{
  "n_experts": 24,
  "balance_bias": false,
  "vocab_size": 2048,
  "qk_norm": false,
  "beta2": 0.95,
  "batch_tokens": [32768, 65536, 98304],
  "doc_mask": true
}
Below are experts of layer 6 (counted from 0) of a mixture-of-experts language model. Rows are named router (the router's row for the expert), down (a neuron's output weights, with its number) and show model dimensions 0-127. Each number is 128 + 32 x the weight over its row's rms, rounded and kept within 0 to 255.
Before each expert's rows: a language model's description of what the expert responds to. This comes from a sample of Wikipedia text that the model never trained on.

# expert 3
Word-initial pieces. First syllable piece of a word split into tokens, often capitalized names or nouns after the or of: po(dium), Ba(seball), Po(int), re(tirement).
router [106 165 110  58 162 177 158 132 155 137 148  66 150 122 105 126 140 158 153 158 116 157  92 139 154 102 121 141 104 141 143 140 105  85 153 117 129  92  77  83  72 158 159 152 169 152 119 122  99 129 166 114 138 145 142  71 108 108 136 118 158 133 163 168 165 126 105 161 151  89 118 191  91 144  87 142 110 110 231 137 147  87 147  87 110 156  38 169  94 122 144 133 140 135 105 113 177 110 144 102 131 140  77 139 112  96 127 225 103 175  86 110 116 155 201 112 119  91 162 162 129 128 132 175 154 131 126 158]
down0 [148 194 159 127 105 112  95  85  88 152 129  79 109 144 120 118 102 161 194 102 146 104 197 145 102 114  88 133 123 108 152 105 162 155 104 142 172 124  88 130 213 180 106 124 147 147 172 171  88 112 140 118 171 139 110  82 150 147 114  74 158 139 125  93 145 101 136 135 121 123 106 120 132  91  95 131  88 119 160  78  99 125 102 115 178  97  79 148  88 165 154  74 121 123  64  95 160  51 146 120 140 151 108 115 107  96 120  94 179 109 161 152 102 106 185 166 145 204 153 136 142  70 128 105 100 125 146  79]
down1 [152  98 142 123  71 161 109 106 155  91 140 126 141 127 164 122 134 125  92 161 106 113  88  78  60 133  50 180 173 117  59 115  74 139 163 100  85 104 190 116 102 169 156 157 105 155 114 151 171 143  92 135 146 109 154 165  79 118 162 108 157  67 147  81  97 127 111 135 153 143 150 150 154 138 138 153 119 105 108 169  95 148 119  78  86 124 124 121  95 107 136  91 105 133 104 105 119  87 148 116 109  88 196 153 134 162 120  61 182 108 170 127 170 181  98 130 152 100 158 164  77 178  80 133  93 153 116 161]
down2 [143 114 206 120 133 153 100  79 101 197 106 107  94 109  84 125 151 156 142 104 161 158 149  90 114 125 109 235 161 113 117  91 145 122 111  75 105 121 118 166 161 250 165 134 150 138 165 112 161 147 121 157 160 103 159 151 147 116 156 131 141 137 120  98 113 123 123 171 160 135 134 180  47 121 153 151 149 138 166 153 153 104  94 133 171  73 103  87  81 131 146 127 123  95 126  97 103 148  91 120 135 182 153 108 157 116 151 140 128 148 184 108 117 120  59 129 116 105 169 118  97  86 141 167 144 134  87 149]
down3 [127  71 109  72  96 136 173 142 118 133 121  71 138 175 104 147 125  86  94 140 108 127 119 182 123  67 114 125  81  99  93 120  73 122 127  79 136 172 109 173 123  58 131 154 169 105 159 158 151 143 143 146 117 137 171 129 142 203 100  46 152 175 187 198  75 112  95 162 118 106  83 135 128 124 114 159 104 138 101 134 127  99 137 104 122 128 102  84 131 132 109 166  97 124  88 131  74 102 180 139 139 125 113 115 121  65  84  79  62  86 135 146 128 164 110  94 145  87 139 112 111 108 114 104 169 117  76 119]
down4 [ 83 200  87 187 136 147 183 141 119  90 121 141 108 109  89 137 104 190 120  90 115 142 162 120  68 139 105 121 143 143 105 129 107 142 138 112 115 149  95  53 150 130 175 106 144 138  96 136 129 111 144 115 125 181 140  74 123  87 140 114 108  96 204  59 145 153 101  82 111  85 135 163 117 161 148 111 141 139 118 186  94 107 167  98  95  70 153 144 133 188 153 131 126 177 178 137 159 145 176 131 181 122 133  65 136 170  83 120  46  73  78 132 116 163 104 152 120 163 141 120 147 123 115 138 144 161 107 145]
down5 [ 79  87 130  90 162 137 153 180 146 152 166  99 154  65 143 107 141 133 190 140 196 101 131 119 117 130 122 186 175 153  99 157 153  72 134 168 106  88 138  95 104 122  96 129  92 103 122 146 125 151 141 138 114 111 140 140 105 198  78  74  99 127  74 160 128 139 148 150 170 174 207 115 127 107 119 139 109 131 189 109  85 181 123 130 158 182 158 120 159 165  63 129 104 141 161 138  97 177 131 168 114 131 126 193  94 182 113 144  78 150  76 149 161 113 129 115 149 140 112  98 113 110 110 107  71 173 113 146]
down6 [179 136 137 110 146 111  91 137 115 134 154 126  64 116 108 116 152  74 131 115 128 136 155 158 150 112 139 137 133 102 160  63 106 167  77  85 109  62  98  83 145 127 138  93  93 105 116 139 114 219 149 123 105 146  98  97 152 119 154  96 116 146 104 122 185  67 165 187 155 171 110  42 115 124 118 140 128  90 191 137 139  60  95  52  87  99 201 146 117 143 138 102 133 139  89 114 116 147 113 146 139 131 138 117 120 182  90  90 128 126 139 139 140 143 141 125 118 226 153 152  88  95 121 121  82 106 145 130]
down7 [ 88 130 163 151  45 139 114 101  98 118 110 156 106 123 189 140 125  78 158 136 138 223  60 135  53 136 112 193 128 173 117 120 138 133 106 127 116 129 107 144 148 131 112  96 128 107  94 156 135 207 106 173  94 106 125 132 112 159  91  68 134  97 170 120  88 101 112  84 107 177 137  93 149 125 128 191 125 189 119 187 107  96 112 197 113 109 133 149 123 166 129 168 113 142 126  99  76 117 129 132 129 183  83 169 168 166 137 164 107 194 126 114 135 145 154 111 150 112  84 118 128 123 130 115 115  89 155 137]
down8 [137  70 153 129 107 114 171 106 102  82  95 170 121  89 159 114 135 112  97 135 151 181 117 146  91  94 116 155 140 113 161  93 121 163 147  79 174 137 112 158 174 111  63 179 110  89  90 175 160 121 173 117  74  67 142  89 123  88 157 162 161 139 107 106 108 116 125 136 164 138  95 156 157 111  78 173  33 103 163 150 125 106 144  85 126 150 151 174 121 141 189 148 135 126 104  77 126 112 144 146 149 127 204 107 128 103  66 130 104 202 118  96 186 144 157 149 143 129 139  87 119  94  89 132 124 136  88 113]
down9 [170 121 153 135 103 133 134 102 107 105 206  43 112 124 152 184 160 176 140 142 124 113  86 127 105 129 111 184 114 100  63 112 133 166 106 137 129 110 190 124 127 205 142 194 111 143 161 134  94 102  79 105 126 105 112 148 100 125 134 136 159  83  94 114 202  83  98 142 142 158  99  56 160  85 140 163 185 156 134  91 113 154 148 153 120 153 150 121 151 115 160 142 107 139 124 141 125 157 100 160 109 150  78 122 136 142 142 181 137 137 182  58 113 144 124 120 184 148 154 103  92 157  88 125 136  55 165 115]
down10 [118 129 127 132 162 125 113  88 173 132 120 150 196 107  85  56 103  96 194 124 146 147 109 103  97 135 138  69 163 157 189 111 111 101 107 182  81 123 125 138 185 118 127  85  84 116 162 117  85 123 156 146  87  93 137 145 106  50 210 126 151  87 143  71 148 125  80  74 109 153 156 123 114 131  69 131  64 147 154 139 138  97 104 117 112 171 119  78 110 164 163 151 114 163 131 101 147 103  89 139 114 131 170 114 154 129 106 108 146 115 118  93 109 215 120 142 144  80 162 109 114 129 115  98  74 103 110 149]
down11 [138 111  78 178 158 182 146  90 145 123 106 172  83 166  94 168 128  90 120 128 128 130  37 166 135 117 128 130 116 128 158 140 168 191  50 142 170  81  92 108 152  97 105 180 182  95 127 109 112 132 105 156 147 159 153 152 143 147  94 108  72 143 130 112 162 132 133  96 159 182 103  49 108 130 106 134 133 102 133 178  89 168 175 113  83 129 153 113 164 113 132 105 101 116 169 141 126  83 103  77 133 151 110 173  89 161 123 163 118 154 116 133 155 142  49 105 178 149 155 120 115 133 105  93  76 137 157 170]
down12 [175  84 102 133 201  92 149  93  99 138 130 105 111 192 141 176  80 146 136  98 121 168  89 130  98 163 129 155 206 169 161 110 118 175 110 163 184 107  86 169 140 152 113 140 144  89 169 125  94 154 129 153  73 150 125  88 137  88 128 153 154 139  92 177 135 100  84 115 160 110  99 154 193  92 190 140 186 111  99 135 177 124 134 107 198 119 116 131 114 146 125 112 105  68 122 104 179 133  52 137 113 106 104 132 100 118 100  37 117 100 126 143 135 117 112 101 137 124 113  91 136 119 137  90 155 139 142 155]
down13 [177 135 102 153  74 146 150 154 157 111  91 165 160  97 119 165 167 130 124 127 164  58 151 129  49  76  93 158 115 101 112 104  89 148 121 153 136 131 126 137 155  90  60  99  96 121 124 160  61  66 100 122 129 154  85  91 146 173 101 131 159  94 112 158 152 116 136 161 116 104  90 108 129 166  82 158 113 136 108  87  44 149 145 207 147 109 155 148 153 152  77 118 152 159 128 134  65 100 115 100 141 151  87 100  91  85 116  97 152 137  83 168 126 110 188 137 163 114 117 109  94 121 143 157  74 135  97 137]
down14 [128 112 134 139 155 122 128 140  57 142 138  93  96 133 141 134  71  95 161 101  90 142 138 123  94 140 112 114 130 180 122 125 172 170 120 135 126  69 118  97 124 123  78 143 117  83 208 100 155 161 120 181 121 124 122  85 169 192 110 146 113 153 153 141 124 108 175 112  88  73  71 133 115 119 117 116 161 139  83  97 187 128 121 172 124 155 174 133 134  87  50 173  60 115 107 180 151 130 136 105 147 183 101 105  93 163  94 165 168 130  88 144 104  95 155 120  69 152  78 141  79 141 148 100 150 181 134 174]
down15 [175 127 136 161 121 107 162 109 112 117 149 159  99 131 170 114 131 209 157 150 117  97  98 137 105 124  66 147  92 104 164  51 175 141 217 141 142 145 132 109 138  85  99 130 133 153  85 176  52 126 121 142 152 159 120 115 176 147 196 206 161  92 123  90 117 131 158  64 178 140 104 122 122 141  88 133 113 118 127 140 111 144 165 108 133 124 144 130 117 121 117 134  80 153  67 145 110 177 117  92 149 107 137 154 153 115 150  96 151 172 198 164 145 154 106 104  97 147  81 154 140 135 169 150 146  76  97  72]
down16 [ 48  92 126 135 150  93 159  88 110  86 144 130 163 112 115  74  76 136 136 162  91  89 157 133 147 151  90 150  88  61 106 203 149 148 167 149 102 111 147 172 173  96 188 167 172 119 161 195 143 115 149  85  74 131  71 124 151 131 142 141  71 140 112  92  62 110 117 155 149  83 117 124 127 138 146 143 118 113 141 179 219 102 187 113 120 108  76 121 147 112 146 147  81 136  81 145 159 133 149 180 104 167 136  78 112 124 106 119 142 129 149 114 130 187 126 150 108 164 118 109  97 148 115 139 122 152 120 114]
down17 [168 161 151 229 116 161 181  92 118 123 178 161 181 151  79  99 141 114 139 130 105 117 104 134 157 134  82 123 136 157 156 159  90 176  89  86  70 124 152 128 136 155 198 148 171 122 129  90  70 159 119 155  81 129 136 109 152 162 119 145  78 140 171 147 115 160 132 155 110 138 117 150 106 156 200 128 140 152 124 130  98 154 126 128 125 116  99  97 103 148 141  72 129 102 119  64 131 182 198 133 151 169 134 127 126 138 225 106 159 115 133  89 156 127  97  99 161 156 101 173  96 126 160 133  61 131 117 140]
down18 [ 63 147 153 161 137 148 112  79 171 120 122 128 166 140 115 118 132  98 120 121 144 138 145 119  95 155 116 141 205  97 118 124 146  54 126 134  60  87 157  96 174 124 106 107 160 117  90 122 147 142 125 110 105  52  94 146 180 146 142 128 136 127 146 108 108 111  97  83 118 143 205 115  91 158 124 142 135 135 184  74 124 106 148 146 113 130 102  87 167 148 124 149 144 119 123  72 128 103 128 174  89 105 181 148  55  76 153  91 130 141  99  93 137 181 154 157 177  56 154 177 153  69 164 127  56 126 109 124]
down19 [165  55 115  85 140 175 151 146 143 112  55 104 165  97 117 162  52 172 172 125 150 130  73 100 127  82 148 163 133  74 112  54 105 198 118 134 101 124 102 146 150 105  78 123 101 151 115 123 135 156 129  64 112 102 123 172  92 131  97 136 149  78 135 149 172 188 181 113 155 127  91 105 130 163 176 137 126 152 129 125 143 131 180 120 129  72 208 147 131 137 129 117 148 107 156 111 159 173 165 112 104 152  99 113 119 143  97  85 141 143 126 121 144 117 152  96 160 121 105 213 115 114  82 150 144 156 160 110]
down20 [ 95 143 144 138  68 134 107 113  88 167 148 108 114 147 144 136 123 118 129  84 145 122 181  95 176 116 166 100 176 147 118  92 101 119 157 139 124 100 192  79 110 154  61  96 159 193 126 124 106 112 124 157 123 155  86 150 119 195 169 146  64 154  64 120 157 158 132  73 132 101  54 158 140 124 105 160 103 111 122 126 147  86 132  93 102 124  80 128 152 122 141  86  97 152  64 123 130 131 125 108  91  77 128 135 154 124 130 121 163 144  63 169 127  87  83  55 129  71  86 106 167 143  99 131 159  59 129 128]
down21 [118  75 112  97 133  97 161 122  79  99 134 144 150 128 103 144 144 155  86 106 139 162 111 110 112 173 111 127 163 108 171  98 161 127 130  79 162 123 168 190 121  98 119 140 170 169  70 122 116 135 122 143 130 162 114 149 109  67 159 174 154 132 118 107 114 172 109 158 109 132 169 174 107 138 151  60 154 138 126  91 120 135  79 150 163 139 162 187 118 135 125 140 149 152 131  78 153 103 198 124 135 113  23 193 150 225 136  54 126 123 161  48  97 142 138  93 136 108 126 111 166 154 117 134 110 147 121 128]
down22 [128  87 118 152 111 148 175 170 122  88 109 129 211 146  82 159 162 147 117  86 140  74 147 162 134 159 111 131 114 155 164 109 129 150 138 129 127 152 133  50 147 144 141 104 143 109 115 163  83 127 159  91 118 166 110 105 123 133 211 142 109  99  82  86 111  99 161 130 138 127 102 109 108 180 200 108 122  99 127 142  95 170 117 193 134 203 150 153 143 134 105 144  35 131 108 125  51 166 141 102 153 163 114  92 139 199 109 130  90 124 145 123 101 208  89 100  99 142  91 132 158 119 140 113 160 127 127 123]
down23 [151  98 153  92 113 147  66 127 149 155 117 161 176 158 155 104 139 125  88 116 108 163 117 127 109 137  85  77 108 114 101 128 146  65 120 150 167 122  93 188 160 114 111 147 100 106 111 166 132  96 153 123  95  83 139 106 154 166 143 139 129 126 148  80  92 154 157 127 104  79  79 177 153 150 134 124 154 166 152 149 168  97 124 143 140 161 161  91  61 190 107 118  80  84 101 102 160 167 113 132 116 184 121 195  87 155 177 132 171 142 190 114 169  85 162 161 137 212  95 111  74 115 129 117  94 149 136 182]
down24 [104  84 113  66 127 137 139  86 130 112 110 198 132 172 166 114  89 145 137  93 100 176 101  71  85 109 151 123 108 126 151  94 143 129 189 126 191 112 127  91 129 111 135 106 110 149 167  80 102 191 138 143 134  90 171 105 114  99 132 146 108 158  78  76  78 122 126 174 163  95 156 107  81 142 106 161 154 138  88 105 120 170 157 138 105  95  87 162 167 160  76 168 139 129 147  90 187 172 109  81 131 132 161 104  79 177 174 155 116 122 147 142 110 176 138 103 183 180 133 164 159  98 114 107 119 156  79 162]
down25 [149  37 151  94 121 111 135 163 120  82 139 131 120 160 103 118  67 104 128 136 137 117 149  89 123  80 137 157 102 125  80 163 117 161 201 156 136 100 108 241 121 108 107 111 183 100 184 144 158 128  88  95 119  91 113 135 134 142 113 159  77 136 174 135 141 136 168 164 174 154 111 141 114 131 138  95 147 104 121  70 139 143 145 129 179 193 152 118 129 107  91 104 118 147 103 129 128 142 108 134 148 159 190 143 105  53 108 168 114 118 141 112 152 137  42 113 122  90 121 123 132  75 130 153  58 152 165 101]